Below are experts of layer 4 (counted from 0) of a mixture-of-experts language model. Rows are named router (the router's row for the expert), up (a neuron's input weights, with its number) and show model dimensions 320-351. Each number is 128 + 32 x the weight over its row's rms, rounded and kept within 0 to 255. Numbers have three digits each.
After each expert's rows: a language model's description of what the expert responds to; "comes after" lists some tokens at least twice as common just before its tokens as in all text. This comes from a sample of Wikipedia text that the model never trained on. Tokens count by the router's weight.

# expert 1
router:105131173100107121164191142147106217085117146135126141111114135133106137128128180078128135150183
up0:094140155146094058135083127163108085144151124086106088139083159174159166139160109103142138117093
up1:158122096102171133085179141167119142065098140104102145157114129140063095176157068093137129085087
up2:114142099137121219144121137161126183137103101124176182168156114195142128101143183113104093127177
up3:122103128105106150134152131135163152138152161146122145167066063135138093101090136133149165165133
up4:103213175151133159148100143135105195105125127130123127117114147048105076137133119175125157094151
up5:127165145087072086131148130157179220137115120085121108108087185069134169116099079186134149090136
up6:131129125099069167148184170146098109122109106167122083123134155147140094192132174115113089116092
up7:103141073156113148107091136137102092090164136112108139071130099073103125079106130097138162139199
up8:134145175153043130209154108100125127141162064154091119123194070103134174091182140085101065077103
up9:126168127142103116098135104179130183114094152141138145116124134165135153129091076139133125135094
up10:139123138143140134112102108162121135139128110183177156147157175104142150144144116071117119141179
up11:172129131141155133053055139112128147166163113180100116091079159112098152121128094136110178194117
up12:114121151138140174137080095181091095044132092061109131099084151093115130093120078111096103075200
up13:107132084141119059107089137078097157081087149124147049048087174102079098062118123071118133151219
up14:122159142161076114149137148155141100166148189133128112091081161109170037142177177139110131144124
up15:146179149113086127140102129169164063120144118121087169100123110067080117140117118134099132155143
up16:134109166148113119115113120159124132112076129194085097142135122146104116189118125090146104195154
up17:110118172098154085158118128126069093148170126125183138136157122182132131162139195090114135131102
up18:101144131113074138109128140121108137162144066092091089145055136156142161083144087206102119051137
up19:149137169127143137173116074098166161164112136125118080105121127128105119143124121146088143123111
up20:143100079080118085107059142105120113126084124149141089136138107171105084131139146091068176161178
up21:096117101157129074090209166087078155147148182210150147177142117153098089184134118106124169104148
up22:122167143118112099054114102129103152124144115124115112129118104163137177118121125170159098152125
up23:138114151134070081151139131136124148182092112084185128069130115131118138146180123123132184110094
up24:080077099128041068125121121156119116158130101139125143141123147137130083113145170155118137166139
up25:104105185106132121163161180215094117178127092106097170166124119113066166121089131079133092140180
up26:119156192127099108127145143148167064170152127076105078157111092152125127139152070168133058172164
up27:096092137106103109119136090072168114142172105166092119084090124113057133086108092126126144065173
up28:145082182120132140176056084126137134177079094124115158112112119154126086140130109067143167135097
up29:167138120137179087151168170108138102107131142076083073094092197073124099120101195098126196120123
up30:146126128094079111083090190125122119106128105117149163112128175025138129157119190155104181091128
up31:081137088103073120154116080115129158119079096166134137094142131144186159145115153151149151163091
up32:141160144170103130155160140134112120154140124130132091133137108117131093149057104162132177143153
Description: Lowercase word-initial fragments. Short lowercase word starts like d, s, w, p, st, sh, ch beginning common nouns, often in taxonomy articles, e.g. sl-ugs, p-ulley.
comes after: " the", " a", " and", "-", ":", "us"

# expert 7
router:148197140158169156148059130090109124132152109129089090134147106137124168131229204115178105112099
up0:169161083113111119212094127153100114104098131108143148141087136155153126132087121123181144083086
up1:161119179130110144184175099149172166119130164139182151121106077082147192099067128144178138129155
up2:162115188188112144118181137153154135190128130116144056118119193117200135148116110141145181095180
up3:158133118085122164173094159161119128132186165118108123090131087119118129097168140111100108124146
up4:130142117101107141095132129127108077120138193163195125126093163108132173153094114117117085132170
up5:150131119092114187105081109095092170069201122107136079115092106101143121188122112132184001109114
up6:099172118184085120156182154144092127138167084146104143056107075150170157158123139087183083147084
up7:148156105130117139128160122131173130147116160088197130122071164179079127142122086086174133099099
up8:111211100157096145117082096135142081151128116134112138067134165145140115114070109134135156204078
up9:135106140155114155127159130073129156149140167154085075089156132131140093144170132141199102109118
up10:088174129095135199136148174163100128103165174138145170136129108151096127134165135094144104090150
up11:175157118123153030124050139129182097123129134138101162137183106160166165019127156115140131105160
up12:078129153171090153116139216195149092147162126162113095068115086144153094126129125105123129077164
up13:195096114059155123107169104142132094093109045092139129139152114170132104116133093180138102131099
up14:077122187190130130133128049207130083151083141111114124121129078195156162059148112162108126126127
up15:085099102147152138179117083114119050109093061170055151120143157090107146141082130139149153101066
up16:156183077093094116173073117143133121131112154155119134095164045167114109188079086139179100184151
up17:120183145231087120159069139098155110125113088105103168091105140138110102126149172145063102125112
up18:206154085100142105144148138107136154111149093171097139133163149137120134128096154156169120073130
up19:143064125171162099163081190126126122118127072164119114182114120148189117105099141108092098119131
up20:188201157182156071119073110137169069133141120091136162122053144157092111128159110157123154129154
up21:099161174143062131106144093150147133150146088110084144124160167159161177132188146178116130106166
up22:131150159167094117115188055150146127165137124089135119068159203157133094137126127058155129158093
up23:165139137150104115122164134150097131123115116105107167132144134149123120212137135096160117159107
up24:096139084103123112082169134125098119128158141147132170146118078096133131123078153144095077148099
up25:158144128119078159147121139133129123153160104158153094118103131147127143093143085057157158115137
up26:135111090158102087130136120166109139174148208088116137112169097137124103123085105109141165154101
up27:146115085163154099166090156169121140109097099130112178134130113188125068129148109171109121134101
up28:154094136132089189136114200082162159125128073104093147135155117166125140109116102124115087102139
up29:136157157079151160129139148121065118165107128121134132077161179103116144140121120076145060127124
up30:163160148119066107158130079127116124124160149119134131122117111148110129160146127145184176125117
up31:136199116139147153136150103106190128131185071101141133077188151080123152132152132210172112107154
up32:132143105140210189146102116165188163137122139066111100147146076130161181164150170126119129114091
Description: Prepositions and table pipes. Prepositions in, on, of, from, at, after, over introducing phrases, line-initial table pipes, and the piece ig in Religious, eligibility.
comes after: " |\n", ".", ".\n\n", "\n", "ed", " based"

# expert 8
router:097118115155145174101137141142100204138164140175170129115157132117177116105090131090066114164051
up0:123159136112146142158149142117192088191119124103113117107139145086159141190111124103064150143205
up1:105123158159106126116102147122085106181201124138094102121138093106153174149136158090097193127180
up2:062142169121157146173119119127114150118140107135193112120108106051100109089113117145137168137146
up3:162173179098126101084061081134106138159151105114090189164097077117098155178150123078115108143129
up4:132143142062103115167119137136124137107119085163146096123105140067118131078108114129152158125162
up5:114146167160181151088097096098159088111115141120136108138186114090173104173124092101110134155174
up6:111142092151089165117077149112114073135128096218060176099161047186091097126097155070127192092149
up7:143149119117125132111179120164137105146165095148089161096138152215096092110092098163117127131123
up8:097144108165093105119100188134118139190138134204156147140118199083160163143101159170105135163126
up9:113150156126172191145142216137163114141105127166186116118145148173096203106113127098096111152092
up10:154130092198142128112122135190071162090092131148107129149148153149112099140129094090136168096117
up11:153078132115121141163121155166124155158104181116173181164174112108146151142096155126159083068112
up12:142070134167144149125169116153128155143137141043110137164106161197089157080150132150123136150088
up13:076121123105160173101111158133123147158123146120150141095171104075127104113130123078089113086111
up14:152126129162135131079122134156135151102186073103179092103144122140107140123134111124147108171149
up15:148104086127171093112139135120120154153125106219107185104082117145142104154094131114116114102140
up16:128125135143152135160105198172130161135100110124110041149141082132081130161085152133090098194126
up17:112115096142157190095144088120113155122157110159082149125092188162110057076114125140131130114089
up18:108087120113091170161160068079095107129099115147169101131159151083136153144131159190094055060115
up19:105129166126134105158117169171111093131189150106135134073179155174131190131100144145079134105074
up20:189108127134117172147112118146103140142146080147137139144162109071158087111085151153148118131167
up21:106080103171105112136226137136132159171155137081107188147132105119140146175040131050111077133104
up22:124102166143099169107141164140078129161133161081123131045164136169118165139152134108110117171143
up23:136116095136070131122120136176079172127063099178119073143193101182170107135159172220110143111150
up24:068152114144136166105122093130173068113132130146200077110084119169079165169136114150116137115111
up25:204171161149138124163110072133103141203135134122154120121150152144122148129099150149138128087098
up26:131130099110122136093079168127156185129157130171118117156195086154117126091145104163147139164142
up27:127113152099170172147090162057103125128124149102147124132095095199105143092159114124092154147144
up28:131135084130131124111167123111105098121161108174129100096173112100092158123131142135174077117116
up29:102133119116115150182094148146124151110061160155124157119174087148171132137136142133096113142117
up30:071120147135166088179089113149130127143143120105105096143160117080096072098134175139101175133113
up31:077104124117148168167149085143167144133100095085127109093111117168140113062147118174082186129106
up32:087134117144093158098172095162149120111093128125109164159176184132097081082158125170081123153096
Description: Spaces before numbers. Bare space tokens before numbers in tables and infobox values, plus spelled-out numbers two, three, four, five.
comes after: " |", "|", ",", ":", ";", " in"

# expert 9
router:152102178094075142076092121144130059098026142110080108129188119139142091123118078155149122134186
up0:112131130178134100107083135200135088145150156140094181085085070157164177128145158141194091153104
up1:213171190095102118105085174101100077151149108071160107106116154116180104072081137146106073130130
up2:138102165142085113181109159144090109125107084177129121110114161147120108101168119165176198092158
up3:142061137094118172202149141164137088121118171098093235149109109089167114183143105141130086107153
up4:176151135115140142128125126125070100155113157119114091112109128146187107132144165137129065208117
up5:129130120098128152118136172153122082136100118157172116085094087093122141087156058124100086082166
up6:114088157168183133095135104127127168076176148150138106113066153149179138093101118125088104109132
up7:120118185113112120191158156152134122132156158098130177101179103123149128138130063152080111077167
up8:108117121161108149136168192139138142144162117121147160133163120100117094104086146168136129122117
up9:136129163087072095139120144122135139167116146220151129124095139127109097133146151073183132092123
up10:139165181121150114120094127179127155123072135102139107101108104093154197111136182085112180183090
up11:114126153102137207108103119130123113151129140167095161151085165179157148140113136088075153134154
up12:088127171112072121073136168118152217182151127146129029117147098146163142102167151129117150125228
up13:125122150167149115161108168114129116115094169087099126113105112099133114167156156125156154134136
up14:097159154094114132069133116124100089074096091191094151169051110152115107140109119129183136164121
up15:130146131159167130155111160138124130148082089119078084140091144152138106121182126113118140127083
up16:128115120122117176189142112115141096157117131172132029137073105084092091126122125161153164093114
up17:164097144158060126166124101145135173176107149114086095118100142115123105165141123163094155084183
up18:180081105130183064161136170153112142089139165182158078104153166160168105153093145200105076081141
up19:166120127124132111133121178137133123114137155099075169092142113047114070078102133120125143139119
up20:140104137153157112142193057097100069096143077150087151105105122172071080088122137079176148168183
up21:142140060111122087182156149173129133053124103102093141124105077186153126080133070152088096098153
up22:138135151156074150123075125099152120134174139135153237118153113125116109096070098158067167128143
up23:129091067109119116145199114134188125128073073119128109165142080112119089127180124136188100055176
up24:116086119126132079149099165127088133168151140150141115200124123129128099135130113171176154193131
up25:137148089144141110125083108107091181144163159115193118085103149125097113072148140150158113116146
up26:104134108172127155149091172154127094141144151151089177082140166126081171096177139127147151130132
up27:137166139071126131132096116083121141121094149142096137135118130149090098133095137145121114128134
up28:123167114154090140090134114168083138130184156164157133161124173152133084088113160101111083119146
up29:170150118104117141124075180170143113150176125112132131117151116165132135098127105056174183143147
up30:127084094162134146150208044062118120120099168109098088152081108114125105146124084094148053133104
up31:181123107176088145158171160082179127087178135111127061070120160147143115141156129179188160115149
up32:161141122119093114079145155162112191112064091155154154103115124171100152084126148121101090100122
Description: Opening quotes and name starts. Opening quotation marks and first syllables of personal names and foreign words, like ad in Vadim, ah, el, David, William.
comes after: " R", " L", " M", " G", " K", " V"

# expert 10
router:136096127093083109061064142104116128164162124161220139121086141106135189074130125144124111096094
up0:122153071136108180127167169139148191153143111175091176143096199130144098145116144134134122067069
up1:166139085103137110111133090177094195118112136145064158092147119122144137060139106086118187125165
up2:133102126134074112150142121116144133155117116119155165149124100095116127134083143127062116182203
up3:120115126152123090106042100103146143139100126122115133146096148173159164132114139141092184128072
up4:092096150055120076153139101177165161158095124126104135074113135092100164103095094090186122112160
up5:127085122129169107161088150128134117105091122140143133068094141142130128153165145091148148076109
up6:113104139073114114099139129115134114139099112157168147094130128084154127128141186191118165093146
up7:083076100160098159116019153113103099165119118093140141116105135193150145143117195096116118126109
up8:141097127123119119148141128142148118149135129135113140088097149126123122166083089081109165163173
up9:145136106156180092097172100109131092193158114176153154093106162073128133124147077045141154095183
up10:118096101107061148087123174140101173114086169136135149171123160106067142169114139169117123083110
up11:094155105112136079105152169143083086098152135125167102108122126122149129115168146118170139092100
up12:121182129125149140099062099079091134140097169127093137114131169126164106127146123092182124122127
up13:149177102135174137067160146157101135127128083115172143202130100126048120097148049129127132188137
up14:183109076129184101141131091138093168132123119192132236102170100157102100072075074134131113152135
up15:087122122158117167089105133153118113164127080174109174233112153151109153158134141101158114174101
up16:112135113144116130091125193147146149109073111133137146097031159121170075146079122123127141081089
up17:118122093055144110112099076125176149085131113126156120074127108134146165099127118121098089150101
up18:127126127125204128117126196108111146087129166097104114121131139128122123136165145134133094151099
up19:123099169180111074108166175126120091110159094085112140090148153151066096116103099099167082164133
up20:115136155147150164144124161141104136156112096066137141100147141087146110127082101168085146117138
up21:140132128141086043100055151095116126173212133138166196126108116141120128157105167140114121094127
up22:088111081105165136115146090145074074137135102158137183169095194118144162148128171108139137165112
up23:112149163185142120147143144136149119141136109061103125062127192118153109143147160145091081170123
up24:143161132153088137156126110177120159159160121106111104099083111145145210083114119138115090107124
up25:139174133161107096060123100207076120136158099131119127152127142030102148142163106174135125122137
up26:193165126146148131114165167088119104101168111094095138098126142157148157136058066106062159141151
up27:079097086124166135118133157150086113142164112120119100132088119157139116136131152099139104165166
up28:055143112176049107136103149117132133110126170167118136182175134124133133107109147101151135121162
up29:088080129129143169086132118125113144140133101198104105080099137096095128175136141126134112128121
up30:157150107130062122095075169145047167124176133124157147165145121162121135109138151096134104140128
up31:154134175108128161116099067109161118104107117118181111137091136118104124097080156099152098131110
up32:160142139118085048132147114142106167147183130087123101160139070087141102106114131120133119125141
Description: Brackets, dashes, number symbols. Opening parentheses, en dashes, slashes, plus and minus signs, and dollar signs before numbers, dates, pronunciations and abbreviations.
comes after: " (", "1", " \"", "\"", "6", "3"